Below are experts of layer 11 (counted from 0) of a mixture-of-experts language model. Rows are named router (the router's row for the expert) and show model dimensions 0-255. Each number is 200 + 40 x the weight over its row's rms, rounded and kept within 0 to 999.
After each expert's rows: "gets" lists some tokens that make up at least twice as much of what it gets as of all text. This comes from a sample of Wikipedia text that the model never trained on. Tokens count by the router's weight.

# expert 3
router,218,212,229,232,134,161,171,239,170,182,275,259,222,141,132,205,219,207,162,250,185,247,246,124,231,161,202,223,219,183,228,191,252,162,139,148,161,188,149,190,204,231,144,125,175,129,242,210,182,192,207,177,233,189,175,240,208,265,195,153,231,177,259,256,258,209,214,305,211,291,222,277,161,134,185,183,181,263,178,184,221,143,228,209,155,200,181,145,186,195,151,126,247,193,224,190,198,228,262,220,223,213,167,129,188,136,189,227,245,218,187,225,235,182,205,179,230,187,163,141,234,111,171,157,172,166,200,189,135,177,228,195,164,192,301,161,249,191,241,193,166,161,127,144,160,290,179,190,107,203,200,184,185,140,183,173,210,262,229,164,223,263,196,141,142,201,178,226,210,187,219,233,157,225,218,194,204,168,240,194,184,256,162,244,227,201,155,197,218,194,226,264,163,165,193,150,173,261,294,239,247,206,172,233,196,134,211,204,175,245,171,136,217,173,182,178,248,152,205,261,269,217,206,87,208,232,197,179,248,210,195,202,161,234,152,138,199,183,231,263,238,194,146,193,215,111,252,242,184,239,202,175,262,201,181,160
gets: " ", " f", "b", " B", " D", " b"

# expert 7
router,205,216,189,216,220,308,180,172,204,204,207,268,248,148,251,172,139,169,259,216,167,172,170,182,263,231,224,184,200,210,164,246,168,252,159,162,275,234,242,177,240,244,210,195,147,276,198,247,215,148,215,236,202,178,224,266,228,178,147,206,196,203,188,245,218,179,248,226,156,248,290,200,178,246,185,150,212,128,242,186,175,186,178,196,199,215,218,204,258,173,309,234,206,192,234,183,221,221,229,159,206,189,191,292,261,227,185,225,129,157,227,146,235,201,212,190,237,167,182,192,210,148,226,177,220,158,236,217,157,269,186,224,190,193,175,152,263,222,188,124,183,182,146,187,159,288,212,169,273,206,252,281,190,233,174,213,173,276,143,215,193,230,201,225,147,144,160,261,122,208,145,266,240,165,243,222,184,280,237,247,197,212,235,232,239,229,172,215,158,248,185,139,220,217,230,207,208,159,244,164,207,199,201,210,285,148,196,173,203,151,176,116,167,267,185,229,172,190,145,189,174,164,161,245,130,146,233,207,196,260,180,154,227,219,103,151,170,107,224,227,222,184,247,149,246,170,160,179,284,230,167,266,176,165,182,210
gets: "1", "-", "2", "|", "3", "4"

# expert 6
router,164,125,126,252,168,198,273,154,266,173,150,127,202,186,163,221,198,224,211,200,242,129,245,192,161,169,195,217,219,156,195,226,182,243,204,239,267,204,244,166,199,189,118,218,187,170,200,77,269,191,217,150,293,181,159,234,210,217,151,177,189,203,176,189,189,163,137,203,177,171,202,128,132,204,238,217,233,211,128,163,208,216,120,169,229,193,137,193,197,217,211,197,155,137,185,150,194,222,135,161,188,202,204,234,206,220,267,156,120,204,249,233,155,198,224,195,189,158,198,175,170,238,217,146,160,270,181,224,143,220,223,173,183,168,149,168,138,230,156,196,151,141,184,217,135,204,240,213,205,223,204,177,233,272,244,233,239,264,196,274,198,273,258,227,203,215,195,133,270,234,232,202,153,241,150,128,113,215,206,251,165,249,211,172,210,184,304,185,259,198,197,238,241,276,245,204,215,202,131,253,206,216,199,200,199,240,116,169,243,247,214,217,180,229,185,239,142,225,111,226,150,139,169,181,200,199,163,162,179,148,172,206,139,211,246,237,168,229,212,187,152,224,261,185,171,193,124,159,192,179,197,258,186,204,221,242
gets: "\n", " •", " Class", "N", "}", " Sub"

# expert 11
router,214,234,193,228,224,127,141,198,167,216,213,220,129,154,227,180,163,269,244,208,210,205,207,251,159,208,221,183,295,220,180,264,225,188,166,199,259,134,218,255,106,180,169,169,221,148,178,255,146,225,167,167,168,183,240,261,285,217,231,170,179,162,142,208,187,229,221,246,209,156,177,172,162,170,223,152,211,203,226,238,169,198,173,164,182,225,214,218,147,148,195,151,211,222,195,265,163,191,230,177,239,271,190,197,235,178,194,245,215,221,157,193,160,213,211,182,226,142,184,212,232,192,295,206,222,128,229,214,250,262,216,195,182,189,170,128,206,231,241,213,261,242,254,183,222,144,226,295,286,166,230,172,138,251,177,199,168,184,192,142,147,191,231,238,201,236,167,260,209,162,209,253,242,221,232,189,222,192,237,152,169,238,232,212,229,324,206,222,134,175,168,157,202,208,172,187,242,263,253,195,247,175,223,196,235,265,152,200,194,194,134,225,301,174,178,242,240,111,208,110,196,214,149,225,139,154,145,142,66,153,159,193,245,172,154,233,219,153,146,187,199,207,210,277,229,210,219,232,243,234,218,171,196,166,181,194
gets: ",", " of", ":", " as", " to", " by"

# expert 8
router,224,194,197,158,168,275,200,194,209,217,208,212,156,206,186,182,285,132,160,231,254,232,162,177,221,205,212,183,141,237,173,141,239,184,194,157,237,160,181,151,104,224,216,258,274,191,273,224,221,150,156,233,129,178,239,284,156,149,190,239,223,196,166,187,122,220,230,149,167,197,204,144,245,239,174,187,116,172,211,206,245,237,148,220,221,234,233,185,182,237,142,232,240,188,162,237,178,227,212,287,281,151,233,172,147,158,206,209,270,217,218,224,165,235,169,210,214,195,159,221,178,188,246,194,201,166,191,243,218,257,237,257,230,155,108,256,160,217,206,135,261,156,91,208,193,177,245,190,294,242,174,118,172,176,227,182,203,225,127,156,222,214,202,234,167,255,188,234,317,224,207,200,222,182,193,205,215,220,243,243,230,175,294,247,160,172,177,197,200,176,180,194,208,190,204,199,211,129,233,189,181,204,191,241,240,225,256,194,194,206,245,156,166,262,189,192,158,194,213,170,193,165,214,225,217,215,263,227,126,288,205,189,175,178,309,266,226,221,165,177,160,217,149,160,233,229,279,225,137,148,174,253,204,164,165,227
gets: ".", "==", "===", " (", "\"", ")"

# expert 0
router,182,259,207,175,213,162,179,156,217,154,171,212,188,181,160,125,164,78,214,107,222,250,198,181,215,174,203,174,207,171,216,201,162,189,201,174,254,208,240,220,198,215,276,182,146,225,170,213,213,298,230,140,188,143,222,215,301,185,137,200,241,299,195,197,149,192,214,215,132,275,184,207,213,206,222,235,189,198,191,206,149,220,214,195,216,193,187,187,199,227,176,202,207,159,205,262,216,156,242,181,170,179,199,144,144,207,206,157,251,188,277,186,192,226,280,229,276,172,318,274,166,197,202,159,221,286,202,144,245,221,240,175,155,159,182,244,211,246,183,242,235,218,267,238,152,212,188,182,168,243,203,228,202,225,194,190,125,199,227,180,293,184,158,251,202,157,230,302,218,197,186,222,186,141,176,178,175,196,82,186,254,197,228,220,201,197,114,210,128,144,236,192,217,93,252,177,167,174,261,201,154,227,200,196,160,209,256,159,212,218,251,222,195,266,229,258,207,177,221,197,183,181,235,264,162,171,221,148,210,178,205,224,199,294,201,222,243,204,162,141,175,150,181,277,168,229,177,241,200,147,276,195,187,198,170,217
gets: " in", " |", " a", " the", " film", " team"

# expert 2
router,170,211,254,143,229,249,252,217,161,230,144,116,211,283,205,215,174,230,194,124,133,185,196,219,157,250,175,252,192,209,132,228,233,122,221,204,193,148,199,206,207,228,244,225,188,281,223,213,207,120,254,253,182,228,228,79,213,178,149,156,147,207,200,220,244,255,169,226,250,240,175,192,139,138,174,226,173,159,238,206,207,196,213,190,202,225,234,231,219,199,213,241,137,233,209,150,199,224,190,295,187,197,201,194,155,269,224,207,205,204,225,150,195,127,150,185,155,203,201,186,194,202,140,193,170,140,176,202,277,108,202,163,216,301,106,249,238,239,192,261,144,267,211,197,268,115,180,249,174,163,174,153,176,157,180,184,240,210,251,198,159,232,159,121,259,251,204,137,176,207,194,207,203,181,201,222,111,162,165,100,218,183,228,226,243,238,218,188,230,249,159,165,142,161,209,201,190,172,139,195,187,198,147,195,229,269,205,202,141,156,230,267,212,178,303,140,232,158,182,196,159,231,200,210,211,182,156,222,283,191,238,251,178,175,198,191,208,207,187,174,172,170,197,169,222,178,188,155,221,148,170,145,165,188,237,199
gets: " The", " A", " the", " a", " N", " I"

# expert 9
router,255,180,230,127,301,183,241,279,135,214,248,251,103,193,210,164,229,198,179,136,254,235,234,268,233,187,192,118,228,192,172,213,157,226,159,178,108,179,172,237,125,138,232,191,200,150,166,231,179,122,143,173,194,225,189,211,299,214,222,251,257,200,201,179,196,192,189,108,232,199,197,148,249,184,170,195,270,217,231,241,198,218,143,193,229,262,233,258,167,186,217,162,199,231,175,180,225,154,233,151,240,220,204,177,289,226,129,200,159,282,179,203,149,189,257,204,182,253,173,245,203,194,202,223,208,185,189,261,187,278,208,238,276,174,198,173,189,198,183,226,260,198,204,213,178,209,126,222,246,217,210,223,217,179,215,273,199,228,101,130,157,165,245,222,175,135,220,245,202,162,94,160,157,128,208,235,205,196,226,232,186,166,228,191,220,157,258,219,142,188,170,166,210,164,227,140,235,204,168,172,191,237,241,270,182,162,207,155,202,227,187,214,245,170,226,204,223,185,171,157,139,177,150,212,134,202,204,121,250,208,150,180,250,197,156,242,135,177,206,231,204,235,153,186,257,205,173,261,107,202,195,188,227,174,180,208
gets: " was", " is", " were", " are", " has", " be"

# expert 4
router,276,230,244,183,246,185,199,183,272,142,227,249,239,198,299,165,130,248,163,254,213,137,181,179,242,201,145,236,219,252,223,246,213,239,245,226,209,196,184,254,155,190,249,228,217,191,108,166,173,229,139,241,228,239,252,247,147,269,193,209,186,237,186,172,177,155,179,170,178,186,204,181,272,231,272,220,139,175,160,215,171,218,262,180,179,204,197,256,226,148,173,198,177,231,178,216,219,148,168,181,128,229,228,216,246,146,234,217,225,218,216,246,269,251,166,214,212,195,226,191,187,249,225,240,218,197,229,260,167,205,71,192,211,204,286,210,180,179,220,170,169,241,255,188,182,222,183,164,223,184,223,186,223,150,280,215,225,135,282,192,184,184,153,231,124,140,129,243,186,157,260,165,190,228,172,198,310,118,197,202,218,225,175,192,232,205,162,204,254,204,280,242,181,258,197,268,189,175,178,197,142,162,207,193,223,207,214,218,169,210,248,152,245,163,153,266,278,185,257,219,256,211,222,183,225,193,228,167,145,189,209,178,313,191,227,177,151,123,209,205,228,230,221,190,263,258,146,175,266,212,190,144,189,174,151,209
gets: "0", "i", "e", "o", "as", "ot"